Experts of a small language model: a softmax router.
Below are experts of layer 4 (counted from 0) of a mixture-of-experts language model. Rows are named router (the router's row for the expert), gate (a neuron's input weights, with its number), up (a neuron's input weights, with its number) and show model dimensions 80-159. Each number is 128 + 32 x the weight over its row's rms, rounded and kept within 0 to 255.
After each expert's rows: a language model's description of what the expert responds to. This comes from a sample of Wikipedia text that the model never trained on.

# expert 5
router [124 127 123 139 129 187 119 150 166 207 144 147 123  85 167 160 187 130 131 186  32 145 178 130 151 107 122 136  95 152  65  83 160 149  97  87 130 129  99  75 125 150 130 119 180 149 134  75  96 171 158 173 120  91 103 154 193 111 198  99  69 160 144  85  89 188 172 161 124 138 135  97  91 168 128 119 155 106 110  87]
gate0 [125 151 150 164 211 134 106 169 197 181  90 106  46 109 136 180 137 143 141 135 125  78 146 175 138 152 107 139  85 150 182  87 153  96 128 167 118 107 113 161 105 180 122 135 136 134  68 126 156 137  68 167 133 126 148 163 121  70 160 151 109 175 100 144 106 120 136 147 131 179 144 143 135 131 135 180  95 122  88 104]
up0 [118 152 141 137 115  62 127 123 158 113  93  97 142 120 143 117 120 167  57 132 137 164 135  55 177 119 102 110 111  96 140 108  86 139 132 127 124 150 115 168 192 110 112 104 156 153 139 132 139 169 108 100 128 137 116 101 132 120 120 169 173 146 157 194 103 113  73 122 157 132  97 146  81 131  87 159 119  87 128 170]
gate1 [ 98 165  86 152 129 156 101 152 118 143 163 155 127 121 160 141 170 126 162 136 106 122 155  86 121 105 166 119  90 132 100 167  80  83 169 158 149 112 182 148  93 144 141 135 152 125 112 116 154 109 144 173 114 136 161  38  57 159 106 119 158  81 147 134 139 105 124  83  69 139 164 132 142  83 175 113 117 134 126  94]
up1 [185 119  68 138 199  74 120 158 120  79 147 147 127  89 160  88 113  88 104 142 109  99 136 171 110 113 162  86 126 108 132 138 182 124 187 142 166 127 151 128  99 186 152 107  81 104 111 168 103 152 143  80  87 136 136 102 196 123 135 104 132 169 169 131 109 101  75 181  88 103 115 162 121 103  87 125 106 148 158 125]
What it handles: Inner word pieces of foreign or rare names and words, such as Espí-rit-u, Ne-igh-borhood, Nares-uan, Cac-au.

# expert 3
router [117 130 121 118 109 126  77  92 138 146 109 118 179 129 125 176  90 105 166 115  95 123  99 102 100 118 126 144 149 180 147 105 189 102 106 112 150  76 141  83  66 148 125  75 201 177 153 126 100 133  89 128 104 166 127 171 111 111 192 148 113 130 137 115 134 117 103 112  67  72  94  97  84 189 170 119 180 139 121 155]
gate4 [109 150 106 175 135 154 128 165 129 120 105 116 152 117 187 170 190 129 121 110 121  52 115 122 118 114 171 120 134 133 133 110 128 169 148  96 112 163 157 149 149  90 125 140 108  89 139 108 101  82 153 148 127 116 179 113 112 130 136 124 176 139  93 165 136  82 115 133 109 211  93 176 124 110 122 206 168 118 117 115]
up4 [185 150 174 168  90 209 123 177 132 136  95 115 154 183 119 178 207 150 131 100  98  79 137 117  97 110 165 179 149 116  97 151 144 124  75 149 147 164  64 135 180 103 110 181 126  82 127  95  78 127  99 136 157 139 138 120  98 110 104 144 180 163 121 132 104 145 116 155 142 197 132 163 114  60 175 178 109  87  70 112]
gate5 [124 170 142 183  93 156 128 114 129 142  87 131 156 127 170 135 143 108 144 208  73 162  97 113 141 156  98 100 166  83  97 115  87  90 180 123 186 137 138 173 100 147 183 145 137 108 127 149 137 117 148 125 186  90 140 123 117 161 160 162 122  30  84 129 168  83 111  98 125 126 152 154 142 108 112  94 109 174 158 118]
up5 [101 165 141 162 148 105  94 144 142 148  98  86  95  89 104 151 157 120  76 109 130 129 118 144  90 117 128 126  95 122 131 115 124 106 118 126 101 109 151 113 146  93 136 115 120 129 119 108 161 156 171 119 181  97  67 162 116 181 121 112 135 111 117  91 141 136 113 157 166 103 182 119 167 172 143 136 120  92 140 166]
What it handles: Colons, pipes, semicolons and dashes after a name or title in lists and tables, e.g. "Jerusalem Post:", "Piala Indonesia |", "1;".

# expert 25
router [ 96 165 123  75 154 181 142  83 145 157 148 153 149 143 185 174  85 111 166 142 119 113 165 145 119 135 131  95 192 113 104 140 146 112  91 120 134 104 132 108 144 158 105 131 172 189 151 143 163 149 130  85  97 185 152 127 149 120 192 132  72 163 174 128 120  68  57 144  63 163 141 125  64 161 162 124 154 180 110 125]
gate1 [154 144 129 168 145 134 115  52 114 138 137 104 135 113 151 145 113  90 190 140  82  83 164 164 141 124  97 125 138   9  92  88 105 173 107 159 173 158 117 172 112 102  96 156 153 123 144 157 207 127 117 137 140 103 121 118 140 140 197 136 104 188 116 163 144 187 133 123  96 128  96 137 159 101  49 158 153 103  98 158]
up1 [155 141 132  84 104 119 139 187  86 139  79 159 131 112 149 142 134 139  94 125 125 127 119 115  96 193 158 117 118 173 159 167 149 168 147  97 102 128 155 169  98 100 108 120 161 147 112  93  59 168 102 128 141 115 122  84 143 115 127 154 188  76 107 118 100  93 108 139 175 121 171 123 208 162 149 131 110 103 141 105]
gate2 [188 152 193 114 140 139 137 152 135 186  93 163  88 116  67 131 116 136 162 120 122  42 120 160 162 114 149 196  74 121 138 174 147 136 125  79 161 123 145 140 177 130 111 188 188 100 170  88 131 149 141 139 145 120 188 149 166  68 170 146 124 162 115 100  99 172 147 142 152 157 147 129 109 138 148 103 145 130 153 128]
up2 [101  94  85 123 109 144  95  78 127 162 132 110 132 148 110  95 154 131 154 162 155 149 180 100 120 100 127 137 159  97 148  80 158  77 173 221 107 114 146 175 110 125 160 121  93 156  97 149 176 128 109 150  71 159 101 131 126 182 125 105 115 126 143 157 156 139 102 168 117  74 104 142 154 166 114 137 214  79 150 187]
What it handles: Middle or final pieces inside proper nouns and technical words, such as "or" in Panorama, "ot" in Robotics, "er" in Super, "ual".

# expert 17
router [134 132  88  83 110 140 130 144  93 149 146 107 153 152  99 190 148  66 142 176  92 111 128  96 136 120 169 111 154 146 115 125 156 105 106  64 185 158 102  80 132 117 110 140 144 193 215 111 141 146 136 116 101 147 111 144 127 127 151 118  64 157 174 169 133 149 123 141  67  80 119  76  68 165 157 113 125 139 119 120]
gate4 [106 129  82 114 147 123 133 127 117  55 109 102  91 116 109 118 129 122 109 148 122 184 188 137 120 134 117  88 106 148 128  89  52 139 177 155 130 151 105 107  53 174 166  96 153 132 159 144 162 141  95 126 174 146 110 121 137 111 140 133 138  79 168 166 113 118 134 144 156  36 111  60  77  95 129 185 156 112 190 106]
up4 [139 119 109 121 112 154 139 153  76  75 103  98  96 120 125 126 175 108 109 170 149 184 137 103 119 112 122  97 108 158  96  86  55 155 144 139 115 156 145  93 116 158 148 118 165 178 161 135 110 149  75 146 201 156 157 122 133 162 150 153 171  99 144 143 101 186 111 160 164  69 114 119  72 111 100 133 127  98 141  85]
gate5 [170  58 145 174 143 115 129 178 108 130 178  84 150 132  96 132 100 141 101 120 129  71 132 120  92 107 116 105 102 117 134  36 101 124  71 113 115 170 129 119 149 148 113 141 149 147 114 115 199 119 107 116  63 142 179 123 119 137 155 196 143 122 144 117 130 191 224 102 134 127 149  99  72 121 131 134 106 116 124 168]
up5 [124 112 136 166 107 156  97 165  61  89 163 127 117 148  69 122 124 137 119 149 169  74 128  98  95 130 182 112 121 154  86 102 165 122 139  72 119 109 101 121  75 152 117 122 100  82 187 131 160 123 132 129 142 137 106 106 158 140 112 139 182 127 176 123 141 162 152 136 163 104 210 173 119 119 101 126 103 168 125 167]
What it handles: Line breaks ending table rows and list items, mostly the closing pipe-newline in sports, election or discography tables.

# expert 39
router [ 94 155 120 101 109 157 121  94 133 158  94 135 229 160 164 169 120 134 131 135  99 152 108 128 122 107 115 114 150 151 155 143 164 109 102  99 141 119 122  93 122 166 137 110 144 138 202 106 105 117 130 161 133  92  89 173 139 103 119 135 137 119 139 171 192 125 118 144 109 107 153 125  87 159 235 189 194 169 153 143]
gate0 [ 89 115  83 138  96  78 144 107 215 132 140 148 144 131 179 179 113 122 110 102 134 118  62  81  95 133 149 184 154 139 171 155 110 139  48 117  92 140 116 100 119 156 161 124  82 126 100 145  96 131 192 141 148 142 115 130 128  96 125 151  89 112 107 125  85 139 129  93 145  90 142 183 138 148 164 144 115 183 165 132]
up0 [175 136 108 204 107 182 107 113 119 109 121 173 150 119 132  60 120 164 132 155  84  93 142 137 107  99 127 106  68 153 140 118  56 115 133 199 172 145  83 133 170 152 161 113 122 127  79 182  90 157 112 106  76 107 149  82  83 116 166 124 109 153  68 164 123 133 172 122 109 127 150 102 152 110 129 151 184  74 119  95]
gate1 [149 141 147  93  72 209 101  84 126 102 162  97 129 118 196 147 126 106 174  91 148  60 107 117 162 104 127 132 104 128  95 125 195 150 149 159 107 121 149  90 138 126 180  63 170 112 127 148 163 166 154 147 155 122 118 120 113 125  88 142 137 175 110  95 167 135 129  84  93 109 128 164  88  73 182 119 125  76 151 131]
up1 [216 112 145 134 149 125  77  98 136  98 129 110 145 136 165 133 140 116  94  94 131  56  74 112 125  76 149 177  96 108 108 146 126 138 135 104  93 163 140  92  85 141 139 117 110 100 128 133 109 192 115 155 153 171  60 122 122 105 124 186  72 144  95 126 145 102  74  59 148 114 151 160  58  94 164 128 176 127 167 102]
What it handles: Pieces containing "che", "ch" or "he" inside names, e.g. Hut-che-son, Deuts-che, Wel-ch, plus pronouns He, he, She.

# expert 30
router [115 141 119 116 122 166  94 125 112 141 120 159 141 195 153 160 124  45 177 147  50 132 124  94  86  76 118 151 158 130 168 114 200 131  87 108 172  90 131 115 127 125 136  97 136 176  97 125 104 150 123 177  86 145  98 137 104  74 122 151 133 135 114 119 120 127 108 123  88 107 136  79 121 202  98 144 151 156 139 190]
gate0 [124 137 155 125 131  44  91 161  82  96 150 138 154 192  48 134 176 124 128 147 131  89 118 100 139 123 120 100 111  75 129 121 126 118 127 172  93 109 152 145 145 162 119 123 117 176 110 140  97 124 162  85  80 205 208  92 107 142 171 155 102 155 120 164 131 117 118  85 114  65  88 122 148 137  94 104  79 148 192 137]
up0 [ 58 103 168 144 183 190 185 145 146 129 101  91 102 143 143 141 150 105  89 127 117 128 180  99 157 104  96  89 120  78 140 157 135 122 117 121 152 160 102 155 126 124 161 140  84 164 104 149 172 187 108 189 135 116  71 128 103 150  69 104 115 151 147 130 124 144  91 107 141 140 119 148 128 134 159 125 148 142  83 119]
gate1 [ 58 100  92 150  81 163 109 132 105 117 194 146 193 101 110 164 110 162 106 123 112 217 136 118 114 149  99  87 179  99 126  83 196 106 171  42 120 152 116 126 176 178 103 106 138 173 181 123 107 118 125 156 181 171  95 110 123 165 102 105  77 122 119  85 124 165 110 157  81  79 161 164 151 181 155 167  54 109 133  94]
up1 [ 84 123 111 102 126 176 143 121 117 155 161 133 131  51 104 167 126 140 142 113 139 163 156 133 155 128  92 137 150 136 106 132 148 123 118  85  51 163 145 140 162 163 159  77  69 215 148 113  79 122  97 142 162 146  83 133 140 150 102 144  88  91 124 116 160 130  97 200  20  89 135 129 112 112 101 127 102 164 121 140]
What it handles: Single consonant letters inside words and names, often after a first syllable, e.g., Panc'r'ase, bar'r'acks, Eret'm'ocera.

# expert 37
router [136  79 124  76 116 114 149 166 135 177 128 144 148 138 167 205 100  85 177 110  75 131 140 157  57 125  99 151 193 162 147 139  82 128  78  83  62 115 183 135 123 157  98  89 168 141  77  65 168 133 156  80  82 129 119 101 127 165 178 136 112  89 162 170 170 137  99 104 118 105 135 106  75 186 135 118 130  61 146 125]
gate1 [121 115 150  83 135 195 105 127 100 138 103 143  88 133  97 174 105  91 204 172 126 140 178  96 154 161 100 170 133 132  98  96  73 115 124  85  98 104 140 155 172 110 156 158  97 110 138 112 174 174 111 202 169 213 159 124 183 145 127 154 153  64 114 148 129 176 175 142 171  60 115 141 141 147 147 121 118 130  84 149]
up1 [148 118 103 229 110 101 132 102 146 156 123  65 175 114 144  83 198 155 116  96 136 117 100 155 102  80 172 100  96 142  92 148 164 124 158 124 150 132 110  97  96 143  69 134 161 145 147 127 104 118 137  86 111  66 127 139 100 158 132 138 164 150  49 113 127  99  94 133 100 133 169 162 141  99 114 138 117 115 159  79]
gate2 [120  96 107  60 135 149 199 158 128  83 143 104 123 135 163 158 138 141 133 126 119  78  86 143 127 180 139 188 200 113 102 119 197 115 140 134  46 111 143 152  96 103 100 125 149 172 123 133 138 146 168 117 125 165 182  90 126 149 195 126 116 107 146  99 107 185 127 119 145 145  80 165  78 112 164 151 121 111  83 105]
up2 [136 137  96  52 114 127 126 150 144  96 170 129 199 141 213 112 214 147 125  76 135  90 117  74  97 131 163 125 124 115  86 137 135  84 154 122  85 121 133 139 102  99  84  93 183 116 118 157 163 126 118 145 159 150 191 141 102 164 148 163  88 103 119 149 145  91 145 203 177 121  88 125  81 124 136 125  86 126  91 112]
What it handles: Middle syllables inside long Latin-derived words, such as "ip" in interdisciplinary, "ount" in encounters, "ensus", "ial", "ual".

# expert 16
router [140 156 106 101 129 150  80  97 161 176 137 161 162 130  97 156 142  91 197 138  71 145 135 123  94 106 110 103 174 179 152 125 173 113  63  69 142  64 138  91 140  90  82 133 163 164 183 108 139  94 107 131 161 129 120 160 150  87 189  72 106 120 167 115 165  97  97 161  84  81  68  76  88 173 201 137 123 151 126 140]
gate0 [152 180 160  98 156 103 133 130 125 138 131 128 128 125 113  85  82 120 123  89  85 127 151 113  96 124 129  77 138 153 148 207 140 130 116  86 163 136 111 113 125 135  71 123 161 140 166  64 120 110 112 116  55 104  82 134 101 139 139 129 139 153  59 140 105  88  59 136 124 119 105 141 166 146 146 137 168 165 109 158]
up0 [ 81 162 174  91 104  94  63 161 185 109 130 119 114 130  83 202 138 133 122 142  61 109 153 114 113 175 116  85 189 107 116 136 119 131 190 158 163 201 102 153 159 138  92 103 139 200 158 105 160 143 141 117 182 125  77 174  87 134 114 136 104 182  84 160 101 118  68 106 180 116 167 167 143 165  75 138 129 106 133 150]
gate1 [194 135 145 145 123 119  73 130 134 101  68 144 100 115  65 163 116  66 110  90 157 126 170 163  82 151 171 131 157 116 111 121 165 157  87 174 139 186 118 100  93 117  90 101 178 113 166 114 163 123 168 138 148  88 105 120 157  91 128 193  52 183 144 122 126 156  77 171  99 102 145 105  97 175 156 142 109  83  73 133]
up1 [117 150 120  95 123  98 154  97 136 147  97 110 142 128 104 118 132  94 110  85 132 166 117 118 108 169 177  79 160 123 117  89 152  89 107 128 117  67 133  87 197  80  81 107 151 100 109 101 178 179  93 153  87 142  89 131 128  66  95 168  97 155 111 175 132  76 147 110 104  55  97 127 160 210  97 117 163 113 154  83]
What it handles: Head nouns closing a phrase, often before punctuation, such as injury, damage, death, red, rock, production.

# expert 9
router [145  95 120  93  84 131 125 170 155 134 161 145 146 157 116 172 136  65 126 141 106  99 162 153 124 116  98 137 128 164  78 155 176 122  62  92 128  96  88  93  77  91 143 140 187 141 105 122 108 117 123 146 125 137 146 111 141  86 160 123 112 115 176 107 146 155 169 112  77 117 171 130  91 139 227 148 132 147 131 143]
gate0 [132  83 106  99 103 142 155 166 129 155 141 138 135 140 123 129 134 136  75 149 149 129 132 139 147 155 155 172 203  91 187 170  77 179 143 132 152 136  87 116 148 201  46 110 151 142  97 108  87 124  84 158  70 116 142  90 122  69 110 109 151 162 175  84  88 123 125  78 158 113 158 142  69 175 144 149  92 114 123 164]
up0 [150 195 119 117 132 106 128 117  85 192 110  78  89 155 106  78 120 134 137 124 115 113  80 182 179 160 124 154 149 127 131 107 133 118 133 170  68 108 149 119 155 145 146 120 189  81 189 184 137 135 127 161 141 103 108 209 136 131 109 128 148  79 171 127 106 141 203 134 110 120 178 109 188 147  97  89 141  85 115 141]
gate1 [132 121 138  92 118 142 119 125 103 126 117 132 125  93 103 152 157  65 136  80 182 129 112 112 112 152 115 137 157 111 107 121  83 194 119 157 152 157  91 151 101  62  89  84 102 168 127 127 172 162 145 143 110 145 134 128 105  79 181 146 179 122 145 137 164 124 122  96 151 138 132 103  70  88 108  73 107 172 119 159]
up1 [109 152 129 126  77 148 203 107 150 150 129  82 148 221 114 110 148 162 141 205  80 102 110 118 148 163 126 137 136 143 102 118 132  83  74 139 101  72 132 213 183 172 132 119 146 104 107 133 128 137 155 144 158 100 117 112 160 122 150 128 156 110 141 138 143  93 180 137 105 104 115 110  93  98 183 163 126 105  76 160]
What it handles: Word-piece continuations inside names and words, such as ock, ell, all, ick, ck, e.g. Bro-ck, Sw-all-owing, prop-ell-ant, plus whole words Hall, Wall.

# expert 2
router [ 94 118 114 124 119 113 133 129 146 174  84 136 135 142 165 153 173  69 127 113 114  93 189 109 137  87 119 140 169 103 108 113 138  87  72  84 118 104 161 114 150 132  95 102 131 189 153 115 167 191 106 136 150 140 140 139 137  61 161 155 108 140 122 107 127 168 179 158 117 118 185  82  84 136 123 140 142 132 126 109]
gate0 [112 136 108 135  54  63 154 157 128 163 135 173  90 139 157 110 152 111  86  72 109 127  98 112 146 133 147 155 142 142  80 139 163 127 125 123 104 132 102 143 142 168  69 122 113  80  64 134 114  91 172 144 114 138 149 128 149 141 121 101  88 106 167 108 227 116 105 119 168 147 130 162 148 150 121 158 239 118 106 165]
up0 [153 142 109 120  89 111 102 118 131 207 109 123 150 149 154 194 185  59  90 183 125 130 124 165 179 133 165 113  87 142 105 116 110 116 196 161 144 132 150  97 107  97 106 113 140 140  94  63 125 158  91 150 122 149 130 125 184 144 134 127 121  47 125 130 147 128 125 144  89  92 137  89 136 122 130 193  93  87 137 175]
gate1 [135 127 128 160  93 166  70  98 106 101 101 137 127 178  86 143  80  29 137 113 162 183 168 175 177 144 179 160 184  97  90 102 138  94 132  89 110 108 155  74  84 159 168  64 122 151 158 109 117 147 114 129 131 101 123 151 146 146 102 122 131  92 167  87 170 192 106  98 113 148 127 166 178 102 112 147 149 133 133 144]
up1 [ 90 144 103 137 130 168 182 143 111 133 155 126 128 156  94 171  64 148 119 122 152 138 166 183 136 166  88 118 104  80 116 135 123  83 164 124 126 147 146  58 102  88  81  93 131 138 100  69 163 140 145 155 169  77  90 147 106  89 142 141 119 119  88  63 135 168 121 120 147 128 115 158 117 116 192 117 146 152  96 115]
What it handles: Second or third word pieces inside proper names and surnames after an opening fragment, such as Cav-end-ish, Sal-ine, Bol-le, Mer-k-ens.

# expert 48
router [148 153  89  83 144 142 135  92 125 173 145 142 189 160 120 153  77  88 166 155  98 147 166 133 119 104  82 158 150 173 102 125 154 118  79  83 134 102 120 107 128 132 108 139 177 162 166  85 102 142 112 120 139 156 165 116 171  93 180  93 121 118 159 141 177 114  72 173  56  63 124  62 118 195 184 128 151 113 151 132]
gate0 [145 151 131 138 114 165 134 117 106 167 157 139  71 116  89 180 132 147 136 179 132 153 104 136 119  95 161 127 126 219 152 138 121 160 131  88 182 139 140 129 118 182 110 184 105 119 160 107 193  81 100 160 143 178 159 127  90  96 150 103  69 136 110 193 139 148  80 132 103 141 148 124 135 174 143 129 129 152 156 102]
up0 [164 138 116  85 176 166 171 204 122  81 111 144 113  99  89 141  90 126 122  80 149  98  79  98 130 162 119 129 181  85 190  81 142 104 119  68 106 168 125 126 117 132 138 158  95  90 118 142 125 137 162 121  86 110 111 124 155 169  88 152 157 127 153 110 174 120  97 153 144 157 136  82 145 140 172  97 145  79 153 106]
gate1 [167  93  62 113 144  85 100 158 131  90 110 108 191  50 127 131 162 118 146 139 136  73 175 135 153 122 126 119 107  92 186 149 140 146 165 142 153  94 120 145 108 132 138 150 111 158 167 169 173 129 145  77 136  88 111 180 145 128 115  99 151 162 135 103 158 100  93 168 146 161 118 134  85 209 145  97  98  95  88  86]
up1 [139 113  71 154 130 107 112 164 142  97 102 118 194  48 137 134 168 144 147 158 122 102 147 101 148 142  96  90 113  60 198 180 145 128 136 119 154  84  66 127 143 130 140 149 137  91 160 170 166 120 124  50 138 118 133 134 121  92 122 124 137 148 145 126 167  85  77 161 131 148  92 127 105 153 145  84 125 137 149  67]
What it handles: Word continuations in names like Vol'ody'myr, Peab'ody', plus capitalized words and table header cells like Venue, American, May.

# expert 20
router [136  96 143 111 113 106  91  94 102 160 135  97 157 139 151 163 131 101 146 117 102 105 130 142 129 115 127 155 157 149 171 137 174 116 100  60 101 131 133  95  80 128 118  93 191 172 134 110 187 141  81 109 138 156 126 133 161 111 148  82  46 129 142 108 155  95  92 151  99 135  87 101  81 142 104 150 147  95 119 158]
gate4 [169 175 115 109 110 118 139 153 166  77 158 133 139 142 207 121  41  60 138 150 149 161 117 170 126  89 144 151 151 138 115 150 129 162 127 132 111 125 114 190  99 197 132 105  94 114  91  82 143 132 107 123 166 101 170 144 176 134 106  78 117 127  99 112 126 174 146 180 142 126  80  59  74  99  93 112 143 119 150 161]
up4 [122 141 145 120 103 143 135 145 147  99 141 103 161 157 178 149 100  99 141 146 153 178 111 120 146 117 128 163 137 150 106 171 139 145 145 110  63 119 119 186  84 225 127 129 124 134 134 119 131  95 100 112 139 117 168 137 103 210  73  69  84 149  72  75 125 146  95 116 141  93  78  88  73 131  61 111 161 107 108 159]
gate5 [140 127 124 146 105 142 197 191 109 199 108 127 127 125 115  83 137 139 101 182 179  94 166 108 147  91  87 130 139 154 122 161 102 132 116  99 125  98 155 112 140 169 179 147 141 131 158 163 166 120 187 166  98 120 131 154 108 133 102 108 105 112  80 110 104 170 117 147 136 151 104  92  88 122  92 126  92 155 112 120]
up5 [ 91 100 143  87 154 127 190 175  74  75 127  71 123 147  75 147 152 181  96 121 151  93 119  93 147 127  98 114  93 118 154  87 135 167 131 150  88 128 149 123 124 163 140 155 111  80 136 171 181 190 173 138 157 168 114 173 147 129 168  92 142 179 162 107  87 119 150 141 128 143 159  92 110  66  54 101 113 166 139 148]
What it handles: Periods, often with a closing bracket, quote or paragraph break, ending prose sentences, mostly right after a noun or number, as in HIV. and 1891.

# expert 57
router [118 101  67  76 126  97 114 126 130 174 102 126 149 164 130 157  83  83 156 124  75 105 133 147 101  97 126 147 182 167 136 113 154  76  77 102 143 135 105  88 130 154  77 115 173 158 181  85 128 155  97 115 122 130 165 175 151  99 165  84 106  89 169 134 186 118 114 140  84 102 124  83  98 172 168 134 185 147 164 154]
gate1 [112 133 120 101 155  99 131 166  88 145  61 146 131 144 150 169 197  90 111 155 107 145 147  98 132  76 121  83 108 122 177 105 191  30  80  74 135 137 178 170 180 104 115 159 149 126 149 102 125 128 143 121 154 121 124 169 118 105 106 124  95 200 140 120 124 108 109 146   6 127 106 160 136 142 132 120 129 137 119 132]
up1 [ 93 150 121 154 136 105 166 123 166 121 136  96 127 158 100  95 173 126 149 120 132 110 139 161  78 128  91 168  52  92 164 128 145 130 148 112 166 120 102 112 126 120 156 131 204 112 137 121 149 118 161  77 146 155 137 106 187 177 145  54 131 118 176  59 203 137 160  86 122 183 116 142 142 138 161  87 175  98 137 133]
gate2 [102  96 149 150 113 129 126 108 113  80 101 135 177 121 177 148 208 131 175 149 140 149 136 109 126 141 166 130  80 160 119 121 121 188 112 159 137 122 147  96 132 148 134  91 188 128  99 239 151 121 109  97 116 114 136 188 123 152 127  69  86 158 151 124 145 154  58 189  84 128 156 122 120 165 123 117 128 195 145 175]
up2 [ 94 102 110 129  79 123  89 139 148 196 139 103  77 108  96 161 123 151 170 119 154  84  86 108 184 101 103 148 110 126 112 146 172 116 152 136 157 100 167  90 112  67  65 149  88  93 113  60 140  82 117  68 179 123  51  97 117 122 107 155  81 111 153 121 154 112 105 104  68  95 152 125 144 115  42 127 140  72 111 136]
What it handles: Token right after of, for, on, at: articles the and a, capitalized name starts, months, numbers, e.g. "on Season", "for a".

# expert 54
router [144 128 104  88 160 115 118 105 124 173 110 134 191 158 158 189 116  45 168 136  73 108 142  91  67 147 105  98 157 168 143 147 175  89 104  82 139 111  95  77 137 154 123 152 160 171 168  85 148 129  95  78 139 154 136 129 135  95 181 129 105 117 175 124 163 125 114 165  91 100  98  94 111 184 184 126 170 138 154 111]
gate1 [ 95 125 111 150 160 103 135 150 168 126  83 139 151 171 187 124 171 124 162  96 102 107 140 146  67  50 157 157  75 184  83 141  89 136  75  56 105 156 126 124 100 103 180 155 167 128 121 130 125 148 137  98 148  96 173 161 114 139 128 140 142 108 128 159 124  86  80 199  74  33 188 132 106 144 112 123 104 138 164 143]
up1 [147  76 105 138 112 157 192 145 143 103 125 115 108 124 169  98 182 129 154 134  89 138  94 168  69  90 167 131  72 164 104 131 106 132 180  83 148 179  95  60  83 104 133 122 139 100 140  69  80 160 127 129 125 131 129 133 123 107 128 129 156 143  80 172 142  60  48 147 101 131 180 127 114 118  88 147 136 116 146 146]
gate2 [116 152 159  98 146 161 171 252  90 194 138 133 166 164 129 134 158 198 118  95 139 122 147 151 166 138  82  94 127 155 142 156 171  97 170 147 119 121  98 138 158 152 147 117 136 166  98  95 117 112  98 111 103 166 153  69 153 154 118 190 102 132 115  72 149 124 135  87  51 112 128 160 103 173 133  80 119 103 179 126]
up2 [140 151 108 187 122 149 127  69 145  56 124 132  89 101 151 172 119  91 196 130 170 154 147  84 131 146 101 100 157 119 136 122 144 118 115  92  89 126 115 113 109  96 150 173 113 192  99 163  95 168 140  60 166 100  99 200  69 117  93 144 172 150 161 159 107 111 150 158 156 121 220  88 117 116 105 152 107 148  76 202]
What it handles: Unit words after numbers such as sq 'mi', km, MP, empty dash cells in tables, and year pieces like 181.

# expert 31
router [145 114  94  20 167 114  97 102 143 136 114 165  79 103  94 155 138 132 178  75  67 127 135 127 105 139  45  88 150 123 125 103 178 129 108 142 145 136 174  86 132 145  70 105 193 165 166  91 141 182  80 131 170  95 107 142 106 135 126  65 103 119 145 129 168 114 160 120 100  84 119  57  98 157 177 165 122 148 166 109]
gate0 [133 127  95 154  64 159 132 117 123 106 108 142 128 116 180 136 143 140 106 135 117 132 147 141 147  99 122 122 147  47 151 134 186  88  73 147 123 118 167  78 180 100  78 170 133 140 167  86 165 188  88 113  67 115 149  91 126  95 116 123  64 152 142 114 116 131 109 130 184 122 106 149 113 152 149  92 104 147  87  91]
up0 [118 156 110 135  87 143 101 136 119 108 122 135 132  19 172  89 101 143  88  92 153 107  93  96 104  96 118 147 144 120 148 118 144  76 135  98 121 126 163 129 116 115 151 188  83 183 142 176 146 116 124 104 174 107  86 158 144 119 129 136  92  79 119 133  89 129 160 177 116 141  91 124 119 135  62 132  83 128  96 131]
gate1 [208 132 159 154 117 144  68 104 111 128 108  92  96 129 130 110 130 155 100 137 114 108 149 151  93  60 127 122  96 123 150 123  45 114 109 167  93 111  70 180 141 147 149  99  85 130 183  85 166 171 134 189 127 156 145 158 143 156 134 109 135 109 162 130  97 133  97 138  74  57 144 137 105 139 105 180  40 177 157 110]
up1 [ 99  96 165 116 148 109 117 140 108  85  90 128  76 159 115 101 176 114 133 118 118 144  59 127 161 132 109  91 102 107 126 143 133 106 166 157 122 138  83 158  29 167 136 134 177 117 131 123 123  83 160 134  98  70 138 173 103 137 120 148 111  77  98 138 156 122 106  77  62  92 111 118  40 173 104 148 105 209 123 105]
What it handles: Accented-letter bytes and pieces in Czech, Polish, Croatian names and Cyrillic text, such as Š, ć, "ović", Cyrillic bytes.

# expert 22
router [118 166  90  73 102  92 120 118 128 176 112 144 152 130 114 152 144 102 165 101  78 126 157 107 120 107 121 118 170 182 126 129 156 114  88  99 165  91 148  93 159 145  94 105 149 173 177 100 154 149 108 120 123 163 138 141 151  91 157  75  84  97 153 124 165  86  93 186  74  90  96  84 115 176 170 144 161 152 133 125]
gate0 [127  92  69 119 138 152 147 124 169 155 153 127 154 242  94 141 182 178 187 144 169 130 125 162 105 210 103  73 123 167 151 113 140 146 109 155 128 119 147 121 125 166 170 130 151 137  96 150 150 131  61 118 163 181 153 143 108 110 153 206 191 128 109 121 117 106 169 137 128 102 117  87 134 144 154 187 197 145 176 128]
up0 [155  99 132 105 131 183 102 121 137 171 121  83 131 180  87  68 175 157 178 201 160  95 161 143  71 179  92 107 140  96 112 150 138 114 171 129  89 165 150 186 138 151 112 140 100  99  93 165 151 122 102 107 143 174 151 135  85 116 132 134 215  90 118 132 121 124  67 157  38 120  92 128 129 147 186 183 162 155 117 147]
gate1 [105 101 154 148 121 177  93 101 125 142  92  68 144 122 114 130 105  90 149 128 117 119 217 116 103 145 168 151 121  94 163 125  90 151 131 126 108 121 154 113 110 170 194 139 103  79 152  68 155 120 128 149 130 157 130 142 116 142 142 184 101 118 130 133 117 132 113 126 137 133 105 131 104 132 125 168 160 118 154 192]
up1 [137 144 154 158 147 157 108 130 101  91 152 145 132 123  66  75 127 123 133 175 124 153 108 134 141 168 163 168 154 130 114 132 126 133 125 129 143 116 131 164 121 197 112 146  97  63 133  97 144 142 161 170  98 126 158 112 160 135 142  80 153 113 167 113 137 126 122 137 115 163  46 129 156 143 161 128 193 134 118 154]
What it handles: Clock-time words and place words in schedules and building or railway text, such as pm after 9:15, Street, Station, Theatre.